From a checkpoint of a small mixture-of-experts model trained on Wikipedia.
Experts: 32 ReGLU neurons an expert, 6 picks a token, a softmax router.
Below are experts of layer 4 (counted from 0) of a mixture-of-experts language model. Rows are named router (the router's row for the expert), gate (a neuron's input weights, with its number), up (a neuron's input weights, with its number) and show model dimensions 0-127. Each number is 50 + 10 x the weight over its row's rms, rounded and kept within 0 to 99.
Before each expert's rows: a language model's description of what the expert responds to. This comes from a sample of Wikipedia text that the model never trained on.

# expert 34
Table punctuation and fragments. Colons, closing brackets and word pieces inside table rows and titles, e.g. Twisted Metal: Black, Himself (host), °F (°C).
router:47 39 40 46 47 59 53 61 52 48 48 42 43 29 67 43 36 49 49 43 47 39 44 39 46 54 47 47 43 51 51 46 34 58 50 27 45 45 56 49 48 67 55 51 47 40 45 53 32 72 68 51 41 47 48 43 35 69 45 55 60 44 25 53 42 68 64 51 59 47 64 59 60 43 43 51 64 41 51 28 66 66 41 60 64 48 46 49 54 56 57 60 43 57 59 43 47 51 58 57 72 30 49 61 35 49 60 46 42 61 34 55 59 46 46 61 67 47 39 38 45 41 45 37 61 57 37 43
gate1:57 59 53 46 38 29 45 58 63 55 43 41 63 58 39 41 61 53 47 43 53 46 63 61 32 24 48 55 53 33 72 57 33 52 61 51 54 60 29 60 37 39 34 49 44 47 50 58 61 53 59 55 45 44 55 43 50 62 44 42 38 48 55 36 44 51 57 46 32 49 51 37 52 60 59 54 26 62 60 65 49 51 42 38 47 36 42 62 27 52 45 48 55 31 42 53 56 38 39 37 35 56 47 41 43 49 47 50 63 35 40 45 37 43 51 48 45 51 62 68 65 47 45 46 57 38 52 48
up1:42 37 45 62 46 64 54 39 53 39 74 64 47 48 64 76 45 40 41 53 49 57 36 52 54 63 53 56 46 51 38 48 60 51 42 58 58 47 71 48 68 39 58 42 56 55 55 32 50 44 36 38 40 53 46 43 60 42 58 37 53 56 52 53 47 41 31 32 49 50 46 45 45 36 51 52 64 40 34 38 51 36 50 63 57 73 45 46 63 41 54 60 45 71 49 57 56 60 52 59 50 52 50 43 57 58 36 44 42 61 73 42 72 55 52 42 34 38 44 35 58 46 58 56 50 53 38 42
gate2:45 62 51 41 63 40 46 44 49 55 46 51 52 37 54 34 65 58 56 48 57 38 47 35 44 62 38 32 63 57 41 36 40 58 35 49 50 43 55 59 34 51 74 44 31 60 41 51 51 44 51 42 39 57 32 52 31 28 57 54 50 53 47 50 42 47 55 48 50 32 58 64 39 56 64 69 53 47 43 53 62 30 28 54 69 60 53 37 47 60 52 49 44 33 43 43 56 57 68 52 54 53 49 60 45 45 55 46 36 52 54 60 50 40 45 67 39 72 41 43 50 55 52 50 67 45 49 64
up2:74 49 64 50 50 57 51 50 59 32 47 49 67 67 50 45 44 34 50 54 65 43 61 66 45 43 33 66 57 51 65 63 56 47 56 50 68 63 46 47 45 35 58 57 73 45 52 45 45 46 43 35 40 39 59 50 50 54 39 52 38 39 37 38 57 46 65 46 42 52 57 37 56 53 56 40 43 41 58 49 34 49 52 57 51 35 67 59 50 47 29 40 49 60 61 51 51 38 43 54 63 58 50 68 52 48 47 69 64 42 59 32 55 58 42 47 57 44 68 51 74 57 42 51 46 60 59 54
gate3:54 44 57 46 61 42 50 52 43 31 32 35 55 56 65 37 57 58 38 55 55 30 53 41 44 51 28 59 35 22 63 57 58 42 54 51 58 52 51 51 55 62 53 45 40 24 53 50 43 41 48 38 32 56 38 53 35 38 27 47 60 43 63 54 54 43 42 52 64 30 39 55 36 50 59 44 51 55 37 48 44 47 48 56 67 32 49 53 47 55 37 52 40 52 57 54 59 69 50 56 44 58 40 52 47 59 56 57 58 36 51 61 45 56 42 64 54 56 51 36 48 42 51 57 40 24 45 43
up3:57 46 59 44 65 51 46 56 33 45 55 58 42 45 55 43 43 52 35 60 55 35 55 50 37 53 43 49 25 37 49 40 53 47 41 44 41 65 37 47 55 56 54 51 40 40 50 54 52 56 33 32 42 47 60 54 45 40 34 44 56 49 61 54 66 54 25 48 40 18 44 48 45 59 43 38 54 42 54 39 43 48 62 61 71 42 51 44 64 51 50 47 44 63 54 59 59 66 33 46 51 52 42 50 49 46 43 40 62 41 32 73 51 66 47 74 54 50 35 42 47 44 47 43 50 33 53 37
gate4:48 39 37 65 55 46 43 47 63 59 44 65 43 43 49 47 41 55 56 42 40 43 39 42 68 47 47 43 57 47 33 40 45 64 48 56 30 54 56 45 50 58 54 48 49 69 41 43 38 56 60 43 60 52 41 45 46 60 44 47 75 62 58 55 76 54 58 62 47 41 67 43 32 51 61 42 35 33 68 45 50 48 41 56 46 30 33 65 54 57 55 45 55 66 53 43 49 56 48 47 59 47 64 60 49 46 54 51 38 29 48 50 54 77 61 50 63 37 41 53 51 27 45 44 61 51 54 45
up4:54 56 56 42 63 68 53 41 55 54 50 36 42 37 58 39 58 36 57 61 57 38 56 43 57 63 61 66 40 41 30 47 47 47 57 33 48 52 44 50 47 47 59 51 40 27 43 35 41 55 38 77 63 35 51 43 41 47 54 56 54 59 62 65 52 51 52 46 41 54 38 51 40 45 51 29 69 40 63 37 33 51 51 45 31 54 29 55 46 60 51 44 37 45 45 35 22 44 54 54 47 67 49 48 51 31 38 52 41 44 49 44 49 52 64 61 62 43 45 52 48 43 45 59 58 54 52 62
gate5:67 40 38 62 48 43 60 52 45 49 60 48 58 47 54 57 47 46 37 56 60 46 52 47 77 41 65 46 51 20 41 54 49 48 57 54 49 53 49 54 62 65 61 43 48 59 35 64 44 60 43 55 44 45 42 18 48 39 55 56 60 48 52 51 69 63 58 48 61 45 36 58 52 56 45 51 36 26 62 51 53 43 54 54 43 54 38 47 64 50 65 63 27 60 66 66 46 53 50 54 33 61 63 42 43 34 53 61 52 59 42 36 58 51 51 41 43 46 44 46 57 45 40 71 43 49 48 41
up5:62 42 38 45 44 48 56 57 26 25 44 39 49 51 60 56 51 56 40 48 52 38 61 41 61 54 53 66 62 49 45 56 65 42 50 52 56 40 49 37 46 63 58 39 60 43 63 64 44 46 55 39 53 71 50 50 52 64 62 48 47 49 57 53 49 48 37 51 50 41 51 37 69 58 56 54 45 46 61 56 49 61 35 47 58 56 50 60 57 49 56 61 57 62 60 54 67 70 63 64 57 40 57 43 51 60 44 38 46 53 38 57 71 43 62 34 41 72 28 40 55 44 45 73 43 30 53 45
gate6:63 54 42 42 59 57 31 36 53 51 68 41 32 43 66 47 48 53 37 40 26 67 55 47 60 63 42 42 62 39 64 42 54 36 46 51 42 46 42 41 66 55 41 40 46 46 59 50 41 58 49 52 53 31 53 45 31 53 66 61 46 61 31 68 62 53 37 48 44 52 52 40 51 47 40 51 70 60 41 32 46 61 43 53 51 49 40 46 65 51 40 51 42 43 57 34 39 57 72 55 53 50 43 52 47 49 41 46 36 54 26 47 58 56 46 63 64 51 73 47 46 34 50 41 50 50 55 50
up6:67 59 46 53 45 46 63 35 38 52 70 67 40 33 48 55 38 62 58 68 38 44 39 46 51 65 68 71 66 55 50 47 58 41 45 59 62 49 48 41 37 45 39 55 48 55 44 53 43 52 45 54 54 47 40 43 42 37 46 53 62 57 38 54 53 54 41 75 45 30 40 57 46 52 41 57 38 51 60 64 43 55 76 45 38 69 50 57 61 55 58 63 46 58 48 51 47 37 24 41 56 53 52 53 42 28 44 52 52 50 43 37 37 64 58 42 50 47 48 49 62 65 47 45 46 63 51 44
gate7:54 35 57 43 39 63 46 42 44 43 44 53 50 47 49 38 35 33 39 47 58 71 44 40 44 62 68 63 48 39 53 34 60 48 29 54 46 43 41 40 59 45 62 49 51 39 50 50 29 51 54 61 50 41 64 45 45 55 45 58 60 55 51 31 55 56 54 58 30 50 51 49 41 41 33 31 54 45 64 34 46 48 52 57 61 50 48 42 51 68 49 54 48 60 52 46 33 38 29 44 39 35 48 37 62 21 63 29 52 38 48 33 60 58 55 57 49 43 61 50 42 46 44 55 48 59 53 56
up7:52 63 54 49 64 34 57 54 59 53 52 42 50 52 45 66 62 66 64 58 41 30 58 57 57 37 38 47 46 60 52 70 34 56 77 52 59 50 69 68 42 59 40 44 58 58 52 49 63 44 42 35 48 58 39 56 52 41 56 54 42 46 51 67 45 35 41 51 67 50 47 47 48 54 56 69 45 60 48 67 47 49 52 27 35 47 62 59 50 27 53 40 58 44 47 50 59 50 58 54 49 72 49 57 37 62 33 71 55 59 42 65 38 38 50 49 42 53 43 51 57 53 54 46 57 35 50 45
gate8:41 61 46 60 35 44 36 44 55 45 37 79 39 45 52 46 48 59 35 31 65 43 50 58 47 39 53 46 60 55 63 58 57 39 54 50 45 57 58 48 56 66 46 45 46 46 42 40 58 52 45 52 37 54 64 62 60 47 40 62 54 35 52 30 52 58 42 68 47 43 49 40 40 47 56 58 60 43 48 44 48 59 57 57 70 46 66 56 56 58 47 36 59 41 56 56 47 60 30 51 47 49 44 46 40 58 51 45 54 60 29 65 33 50 23 60 63 53 47 43 41 49 50 51 60 40 20 36
up8:39 54 35 42 42 58 27 50 47 43 44 41 56 23 50 62 37 43 45 71 59 45 36 49 56 63 56 46 45 51 51 61 59 46 57 50 54 44 41 47 43 58 53 57 33 47 63 55 57 57 61 49 45 69 49 31 47 35 59 37 46 42 50 55 42 46 45 51 55 58 45 48 35 42 42 51 63 65 63 27 48 53 53 64 65 59 59 45 55 28 46 47 26 39 30 56 36 50 40 49 49 51 41 52 62 43 58 51 45 52 27 39 49 28 46 58 44 61 53 53 51 69 52 49 55 56 59 31
gate9:55 31 55 46 66 37 49 50 53 34 60 39 50 42 44 47 49 60 64 34 48 56 59 61 63 55 47 45 36 55 61 56 49 60 49 58 62 47 49 35 37 46 67 74 34 54 44 64 52 54 57 58 56 57 39 45 57 52 58 45 54 58 35 78 44 52 57 57 53 57 51 55 49 49 38 51 47 47 67 50 43 53 63 50 45 47 39 60 50 44 45 50 60 51 53 64 47 24 56 77 36 56 77 47 48 31 55 46 32 39 53 42 57 59 58 56 54 33 42 44 36 36 46 39 51 43 37 56
up9:50 63 41 40 27 57 53 54 54 58 50 56 55 58 48 44 48 41 43 62 54 43 44 39 44 55 56 55 60 45 43 52 41 36 67 45 30 57 52 69 60 58 41 15 55 44 50 35 45 58 40 32 44 26 61 58 42 47 43 42 55 43 58 48 49 43 31 40 51 56 53 34 45 36 53 59 50 54 33 59 49 53 41 47 41 63 58 31 43 56 60 61 50 45 44 34 56 64 47 39 67 41 36 61 43 57 37 44 62 56 44 52 39 38 54 53 35 57 66 42 64 66 58 55 49 62 59 48
gate10:40 51 47 44 43 45 69 40 49 54 47 57 44 50 55 47 36 44 37 41 54 56 39 35 59 40 67 50 41 46 44 37 38 48 71 40 38 46 43 41 30 68 59 57 47 33 43 34 41 64 49 52 57 48 52 65 43 53 40 49 36 66 51 44 43 54 61 55 46 54 42 64 47 32 46 50 61 52 48 38 67 59 55 56 67 57 52 74 59 67 52 62 65 56 59 46 50 54 61 37 47 33 33 48 56 52 54 41 57 52 44 56 46 55 35 59 59 64 16 47 48 50 39 43 58 53 59 45
up10:58 59 57 38 64 44 56 59 46 55 45 39 54 42 32 51 49 58 63 59 38 54 41 51 56 39 54 29 61 60 42 37 56 48 53 59 49 40 49 50 36 57 44 56 34 51 60 47 47 49 31 58 52 53 61 46 39 54 59 45 49 61 39 34 40 40 53 56 64 55 47 41 34 56 32 47 55 53 59 61 60 30 57 41 53 42 50 52 47 59 45 46 54 23 58 58 62 70 74 58 58 66 52 60 58 73 46 72 42 53 45 41 38 58 49 53 48 59 40 70 54 52 52 47 60 34 56 28
gate11:56 65 70 39 71 30 59 62 70 51 39 66 50 49 43 39 53 50 45 38 52 49 51 36 71 40 54 38 43 52 55 47 49 37 37 62 61 59 37 64 52 60 57 53 45 60 52 58 50 53 57 61 41 47 63 50 61 50 61 51 51 43 42 54 55 53 65 76 55 83 35 63 52 48 48 54 50 54 48 40 51 50 63 44 42 40 58 49 52 61 59 49 61 37 56 50 34 46 42 44 43 62 44 49 35 55 56 49 56 60 48 60 32 49 41 44 61 70 55 66 50 59 46 53 67 37 57 38
up11:53 52 46 64 32 55 40 41 42 65 59 42 54 54 54 31 46 59 46 65 49 43 44 48 30 61 63 54 53 35 47 53 60 64 63 57 46 40 46 36 72 52 65 55 62 56 75 35 47 44 61 51 54 54 53 29 58 48 52 45 45 67 44 40 41 51 53 51 64 36 52 62 62 42 54 49 49 38 59 68 39 56 41 56 65 51 55 64 48 40 21 47 42 57 54 57 47 48 49 61 58 53 44 65 55 60 70 45 37 61 48 62 47 59 53 50 56 32 54 42 49 47 64 42 40 67 44 42
gate12:47 57 38 42 40 44 43 60 45 49 41 46 39 48 57 38 31 30 40 55 43 51 51 50 40 48 30 36 51 69 64 43 41 48 47 57 54 44 56 51 36 30 28 42 46 58 39 54 40 45 44 49 40 36 65 57 52 51 50 53 55 46 59 61 62 49 58 45 53 59 63 41 57 45 61 46 31 63 68 50 49 59 44 60 70 62 45 36 50 56 52 64 44 58 62 53 45 49 67 31 42 41 55 53 45 48 64 34 65 29 42 41 58 43 26 43 33 60 60 57 48 56 43 47 54 59 60 63
up12:64 56 42 52 29 55 67 47 35 48 52 55 57 58 42 74 46 66 66 43 52 33 64 37 38 68 41 57 52 68 49 39 46 56 51 45 54 47 41 64 61 56 66 48 45 44 47 48 28 54 54 47 72 68 32 61 47 55 60 47 47 45 55 52 45 52 56 40 69 66 47 63 54 52 47 45 66 47 53 51 38 49 44 67 48 34 39 50 52 60 60 46 50 52 31 42 51 63 37 54 51 53 66 52 36 55 45 46 34 65 55 37 56 64 59 42 53 44 36 60 50 51 49 56 49 62 50 68
gate13:43 53 51 52 55 50 48 56 59 33 62 22 54 43 53 57 50 65 43 53 37 37 49 53 44 43 46 32 58 45 50 54 67 47 62 64 51 42 63 67 47 42 59 62 51 61 52 54 54 53 52 59 42 66 45 41 38 46 68 54 47 55 39 72 43 35 61 53 47 28 52 47 51 70 41 48 60 51 47 42 55 54 51 57 45 68 36 35 53 53 56 66 61 49 44 47 65 45 51 55 30 63 72 46 51 39 48 58 41 80 39 49 56 33 60 58 45 40 61 45 48 49 45 40 49 70 47 47
up13:44 50 51 50 38 56 51 53 60 39 54 28 43 36 52 55 46 71 43 52 39 36 41 57 45 48 56 43 62 42 54 61 57 51 62 68 49 50 65 65 56 40 59 67 55 49 60 59 47 70 40 60 36 65 46 36 43 39 68 52 37 51 44 76 46 47 61 37 49 43 57 60 41 62 43 38 50 48 43 44 45 55 48 57 42 59 35 49 54 46 59 76 60 50 44 54 61 50 50 67 36 67 69 44 62 38 44 63 49 66 48 43 53 39 55 55 50 48 72 43 59 48 41 42 42 65 47 40